Weights of a small mixture-of-experts language model, trained from scratch on English Wikipedia: width 224, vocabulary 8192.
Below are experts of layer 3 (counted from 0) of a mixture-of-experts language model. Rows are named router (the router's row for the expert), down (a neuron's output weights, with its number) and show model dimensions 0-111. Each number is 500 + 40 x the weight over its row's rms, rounded and kept within 0 to 999. Numbers have three digits each.
Before each expert's rows: a language model's description of what the expert responds to; "comes before" lists some tokens at least twice as common just after its tokens as in all text. This comes from a sample of Wikipedia text that the model never trained on. Tokens count by the router's weight.

# expert 12
It responds to: Table and heading markup. Markdown table separator rows, pipe cells, heading equals signs, and letters inside headings like Relegation, in sports and election tables.
comes before: "\n", "\n\n", "|", "| ", "|---|---|---|---", "|---|---|---|---|"
router:453607602462535473448466491427501613486509502455555509482518451514521480509528444492541489564459529505540487533562516483505545519467569473498518501409542533461529488547466415488495489488470528461459472493500483515506493520501509513548548437473474520456480513481562568533483477495512482544481562480479556514557513430527464495541433455536
down0:494500495574526646471544420500401513461506493488519385502410450538500482479499575501483536497570511501497497517508495453514479527529525502486510504500517484492454401504504508448529514504490482440548548557508497448514469501495517518541507486494522530507501479536566486495560485459424542474543493454377425511503550551575468516511499453497
down1:500531507492562494509450510550548506553524487569510449498411527423517494439484517524513493469527528597517524493484511546500495548452409501469528469455448525539450611422495491529513510458494483480471494502473431530508500482489495497470488490501502482438513492546443549489571541479490505518456432507455496554479596538447500450475524499572
down2:499497464611515513485416423508503498500528530515500561488598526511464457494482400500350502542458433498454529542503475522501477529451459511493424534472492468508478500494451490465488513469497550501528530459449472502476553530536455541439569594515512476502532496514503514501488458461518570467483463602549522557529458522424498481480490445483
down3:501562443472477549439520478530527554518499525452485573543508602502493499564458576491538502456526518539511448418543500465494577499402553532522495500548586547483516480498495474573494619552496507545560517505444487490490495473507559568572545488501482496473476522515480494482534538535497576484484499481449462569480535478430494496500515506438
down4:488490476523488521507569455498593477531512489493500500495446495519525522590468499480482468478500457428457486500368392599495500509431500492437386496510551449490595455500487462485578493513496383491504500471518569504518515578479581508502501487497487523600491489514530510502502488497469447497512500463506456499490534487478502501541451499480
down5:453509504567509510535539494571476512539523473548477523504527519585495542550518498458495502523477467573477534491459494447510537515466457469492557465499464462535470485533500570469400572541506543431531489542479567575478459486477559480492501482470569505529433472488553517476491516435496534519484575512534518374463500504477531475501465483512
down6:434508510491508484500413487503454547499457447592509490530481479531403454503387464492577574491460490516465487357433534436500470474545501501476482460511442544429502531483524483483506394491492510521500509467481513577459467408561479491473582560508526518480505526527499495513508498478538563485500511505453561452502481439478533499517564489465
down7:512444474496516442532525483490518500519520485509458505501489493540527520507505497428472431496490448416506491575478499543453491542457457501473510467526542492497476553597506407481539527456584575541509567506494471499497555501507501486512521583477476408496447548435510523578469538500489549483473508501493508532464517609484537488509530385479
down8:537481501458441535448499482500467534527497550554516484462472497529503492525514441500501486469473495435462493499481541470441480441544449495439525469472442467460430431496556499578418494506547520474486501467488501479533530494504473523519568486518519491522532472539534474496479503578532500549496496509519513559449501556492456477501472578490
down9:480481461550514507447567496582553462591498497550506467486550537486503555524489521537465489460524510564463493474497495500504498495550519502530470481455522496511580498534485500506506530549508431455398449540485483561472436503506456468544504526546496523550479491477472501452565496515553480442414523506436572506499485419484492478503623456477
down10:479487500459552510502541460518522550480480472455434556424568506501499437648488508588502544590501601490438535463506489461590500484465487497482468524516516493466498569564496500506534508506519486484528548492466494633477492409583472481539431482489449495489494565435503515505502494506502499504463548495443447516522519489439518492522524520448
down11:491591505464494423499473425524510505483479503564493491492488484520462465531384549463497430496474511518414501474498420497515559462576536442565531408499534484498577465510464509492606508473493510551473571421554512482503533481505573502614534477522639583578565477517503502521452486563523497502505512538449491448524480456509518523433507484435
down12:506506521503432499424535487497504532490512530415562571534514489501504533455472453506545525541516517504443499538546505472497512519461476491543469492502498508400499453491465445451502469499547515491483503466469508587452495502508562491495568496483565631521522490468506428484587542479490457429501449499492461295514511454542477510524479525492
down13:464491432500571518463485439495500508497386419498500483495479457464521435497496537500497576500526493513495527509499504417432494507524462488512537508552501478515569474495536509433493496569506515453402470481481471604488505516501472523534490535542547556491525477398509442453482481542530484423469552491546524503561414490511529482530446491530
down14:521490499487449511486503448512500474457623457463511545508473491549498467441495473512568502577504493506501509515523515563500483511543502501546500446512548502443500531515496542595654489481503453500515570512495590430580474544528401466449533534538529495500503521513582544399532452511517502503494447523377432545500517448474497516491515487511
down15:510587538553520502444509484461497530481498467545516501513487485483508467478482460416491507463523474536519518501488514467603510495518505523471432488509501491559571519455487487502472500602490515508499457479503484458530529509445545545593502550418510540541484531495529502484538471470485604490488508494504486475488397491500417445573473501505
down16:522387508501426602507531563528468484500537513519507420482542449465501520521427490455531434498538501521501464491502475531472472536506514503569491505486514482549486500505500504489543493500498522478418466460526484491550499493512575390472461458493545464529496493535506503493456479515415513505439493502514536494513525526472488518463546564463
down17:474508488506505523521464555464514459424499482477432460573489508574542455546497495501498522458491436502486489503450442493424430594429587564502511487561498501507554449518541494512517445541550506475553500500593501522495503519497601583492498397502504477483545517532603527517507500449511439501503491517449412508504509460485485506533599551493

# expert 24
It responds to: Table cell separators. Pipe-and-space separators between cells in statistics and results tables, especially before numbers, plus surname-list fragments like S-urn-ame.
comes before: "0", "1", "2", "3", "4", "5"
router:491596556470519508489505474444556558527505480572514546490539470497487550478569503522490487474487534482565468509527492458494490444495476441488512551456515472444506489557436424552523457439465550455472455461505524470487478470411506434516576427479517525497461525519485512477489498435506459471466522491469528464548455476542449497522498536506
down0:484473490470492476474487542500561558489531459523504492605549501447577485487499523475500476522508543530501519498487500516505511547472468486565483510480516495597461510388584494502523515507518580462542508546528423560500474526493490514480448483503508378453514513514440484491448485587545509456504520500564510405468497517519452492431439499441
down1:506569499484499558500498403502586513522516559418511440449462499490515500443497496569496454524444492509503423445494492501466531524496434467513450436499542499556467462452449579488592531517516466564514469505492500477525500410485524403490554516569527497509514478574508521475587490501496465524564523509516519490501500565542565516477457430468
down2:498535521524508542538486510493500497537506451571503545518560494515567508497531531503546517524532450500426512493520491500488501478488495481478510506512524503449494496491577574447538532514496506491455518507501509496493491566518482538506513531432523394480508498500491498455515539419456481500487501560553514529499560469485482488463592547540
down3:484499519448492494469586494514523579498495492492500538459470477545484494500470471526480473512494507485499516443445541532501579502500502504470520567503442541488496488515518502491549501495507554480530484510484473496462499499455495497509499502553570530509575580447466417436560491551511498501513528469515504501529486468511478502472473505396
down4:495513492513474508545558555498500506488482566480521547500477459548491506521512483522373508506438502439544511517460477496496456504419562538497423448526503541515496501466524553480477495525430472457498508448493481584524489521458515627471486474544516456507490537500511493500560498490569496488531478465507491519485529428500490402551538598486
down5:551558500520536496590547538495514539466554575513426499607443600505495524591486481516454487504503500500473534493515616511504548470485452500524472518451485474444460516497467490498501556565461446497513499513454509569514514566543522500581479504563534490495471469485509544459531455475424501487579468540500464526497505488405570466484503447487
down6:511503451491418502489507507576543458483470557475535530506494479515486502491500501426388583483449488534505470402373506493554509525465516553482469486453466500489407511509424463471477551549477522487463449497454517502452501475496525441581544546495500519516632494559482530463549524437540521506496501435534547489490558556482519443493498476507
down7:531434319459488442505505466557498487499464505390555527557505497510436545507565380430513512508478439506526502501522472447469498568498499434411485465496533519518546413502551487485538464488521503484468568508473524483502531576590503501568469483496495433497500486465506571481537598500544506488396556498493480551530558527501507561526503501514
down8:489489495523473452491547448519472499491510493490431478499535497509500498508518427524491417482565508474427521507442530493444456493599470565529459501503432499510407533503478495520509500471506516495533451503493434521494529483461504528526538521516530437550550421508517452560536528497488601498494414459550549507449388558509482516508457508490
down9:485517486500512503492585542408492428511524458501510520499614505482524468486488509509497485576587523475482493546507355501443529574500497517498488429507475506461489479405500482488391504514440465503526542498503511501483502529523465527532496510511495496478506504488518587391522585465487485560513547404521476519529503438483511456492531500461
down10:420484461554439504561542504500498500417482497541508475603492500500502519560468612496488419498527474522507517470569392609500506512476502514503509491537483477513494510452578500526495445505500495502502485517496492510516503550507578519546501475502506471453504483463480512509521455542494501544476469652518449400496548519547430483457445510558
down11:496509466444489584480508491556500491500518475516464551486568531507544512525561530456479519465421538547503489526482535471516500482488500456488527458580441525446501521444558360519464454538492423580482509505417552510511484481506523493477474556571523501527549490556563491533502487507427489519498500503510507474497485499514458497525563534507
down12:437458507501527477408575513479397514458518480475484489433458519485578518490435533463454496564547507502503518491487483501540516466524476518504517453535539521501484497480570504505471436514446465440497502500498499498474516529500400541500505509494511482433499487496504475386501449536501488493429485478546507576499547448548430439498537479491
down13:465525570489491501548517506484498499535517523480508500556494446458503407547510507426515541476629539491494477561463489548471527540423468491451528546522515508490514533460402526513407527480497547462485509478473474533506504520520449528469502483474459501534524481473472561575501558498513495476516467555460502442499482506518496491504531456570
down14:456477494462498519491611582501485460527503468451493527571500471489481547404498531530474411561427469553493525542460455530526424475464511527542501502445530468525456436565536463605511475467533478444549486511499507537502548489489503469456486581452488499544446486494499496487552505469458482501464455529490479544522511443448422506364505515569
down15:562426496463498509518544482486551518546525513513404496491513450505507486546510461495418442500519461490520519506357503507526491507501507468450473391469535477531497524554532504402494495476505496407459499468519500486466487463498504468512494513513499452517503505518509533495485511535461457485495601484377456584441474470550457506505477508492
down16:471506596441567503463463463541503532443496527450505494494555509427470460501476521396448498503478492511407473479453444439457504548578412501496445422498533463484503471505478559562489544510472459497487489526523509538483503479509474515535502453605434499457471557562500500486447447566482537506500524536497501518472470484482494552458480477498
down17:501497451490413532529518462463499434502500428487529531496525463543531550468493489504487520478441495460480548482548573496407485508420434575405509524495503490464480480501540505496471500510465498510492565497633506506505556486503515499498447571475520482497388493451515496475522493484500512487521500535402501481510517524408503427597608499452

# expert 62
It responds to: Table separators and coordinates. Pipe separators, semicolons and degree marks in data tables and coordinates, such as % |, °N, ″W /, (born.
comes before: "1", "2", "0", "\n", "3", "4"
router:531523568498545454481482523480444518422501485509523558530605489489493500433471510501515434529447545468527505493531519469543518506509532437473549543437526487527529464511510474529541548490445513503567524524517542490516555415507513515545524444435493547449393469420531535517479536493532507515548512484518482492553476475520433511553440510506
down0:504488552498496515523497462536511520490498481489501459509462457492506490405525489457478504438507446488500475519484367524506399487531441528474500635478476493447511482529458482501588486505501499491486560503488459391557542514505463512545594500519400458480563501550532506443374505479539532504518508505440581527520527533586502517421529454484
down1:452439494500498522480500464464435501517523515542565375521454444522496569487498543551520499494586537507559475476478562502443566508585514489492521517497495575496486468516543499482503531483500527474564487513515505484512415472518494469519476483492449510471484500558391558485461471478589492497579490643515479468523500528493494576470491587477
down2:482569509494541460518447505501531519483445442508463531500486576520512458490449476527469527470546430559459495461527525504506500456556545493508490507498540473427487489603432511448530443520562550423492524483464500458496467491533562499454559493462500548547457491523475507476604450500637501440504420549458368430508502533479493514474515425498
down3:493483575461459502524481471470492490484485550535489440498505500405439520510483451497432501510503576501515522484515495506500494422502511524466515500479542484382515533471471467608634500413507521513520446436453453518490536491485461433527473528508482526543511488476539448565439536549523537565508461460496491450502505508547546494588412536537
down4:520472482500420470469471456485499430537584366401501421502496451575527477525430468492517461491494553547505518516468494445417510543505568522583509556546489562551586515452441459495499543496538412489527505530499487398420490497503532479511550535499498541498441496436442519532501582503550519487510510501500422485522493498513553463518509425526
down5:468486434538511508505518553500511542442487517502468528507531522570614497507489429496493600498547625491406505496500486507503469495526502495448500549498529458497533559445532397496539520503481541418518466528490540508476439496521493499503507475439547499453503547458485508551528474470534500480506487514457457423500515473505495502470507478454
down6:536506448510534516489509552476464519498528452474501414416478469455546435539475494499494464530467499514500441527466524478480430532513467457512422491508521508544485445505497448497494555501437460475487498515523510492557473534562544498506431413405523478546525470471587521545547581518457510498492478472547549491503462513498430547506529495507
down7:550463520563499563491552510605488442526465471515527537482420500503525478493495501499497501529492517465428432516539577475525501517589430507579557502499475493500592401477501512497507430504504481487525508489455518527527487510454520507500485520517486504600456530508544503548482528510505484521490459496448501503477361475530501511471512461557
down8:459492529486487557478509523466499528497534457465421497487492508497500517505472470466501424507478427538500513501493492500418500484507508527499480485501486501454499474513434482496512502495500535457515534489427408497512397502558539439500535472494504407519621495516496441550497475463468501461494501497568568549496500526483506483433479444540
down9:460471501489531485485452547477475486436470501507430495510481483464544511447464488515454459435439470549564499521577527417507495460585518509511498502577503511478491476517626501553465509508484485455537495504473480486531465496530464445500468570482470506409483437528469480519550458429503440500526512497501432435513499480588496505406448587497
down10:492483491485506486518459573514498508509588472451498474519398467514501499480506468504600433377504506493574508501473457480509458459501442534491461500505520549497449540500505552498501548483517554549480560497520515511466533502543536535512525530496491496448490504509491511472496534489552532435509499467478537494500564561438518479490408533479
down11:559498550503563512456575440519613505491499584456500501512534470503573530508440513485474502503502533492520478515498485537426556553553510508576465464546488540502479355508493521522429521458546497566493514531519505468425506563487452451502488493492506490497530555486496425504426487429499527455498503586534454428531450498516485590446452514492
down12:383496567533584515503530499594487440505506533500554508400502537497497514454534501465510497542440549485508568634471449433501476482490460544489497445503484512462529450516501495501501450497507590499443493564494503430509513576553369485500453507505479367455551438518507496482487466502421385504501506519485503497434497472470488496550496466522
down13:443547521617462607493511488478399476471535485476460492491523461534460460497498479450517497525564430481500525547418503490559472558487549507512548514501466515456560500454501468533558547529496521522505463548483450473556483491519492475557509510531553514498472514567480477478504493426443522513466522544537504547513465439517546400486497499480
down14:432492497499458517557518482529489519498510603535497511493509554501523507516460467446558509494519549398561471484465486523461542510490555512529554506517486497516422589510543521534597552438502487602491498468501510489475474545499492517492446480528471392441481485494542502500554550478439548506471581588508487434441464505506513521478476454500
down15:508454499475543526500423353483494508476547505501496510495559458505525479443501484401469507487501483607469538530509498499419584502525495518485495513468528443494517492443409456527457514502564457476469485508550512510498472495499503475500511568506501556490492477467401493487464488466506393435479510535452486467535497563483504474467550566515
down16:567511539468478475462498453554500460424527479499504519441457502484478545515509521504502527490429535546555521410480594454514452479491456567470501460513489483467499528474492568437504471536499507499498518513492511505482501560503518493515580447511505450514500622493499500462527521567549518495510502513557499571528499535413513453484493505466
down17:510548497442520448504493495495474507551531424520543475508501534509413499542486457467504440468496463507487498546478500452502511500511491493504436552501556429445532497539496498513525493454444434473549498454444497548536531552522453469513467565475491603568467453528566553563443518426545426485477533636507455443479470540515531501515502582418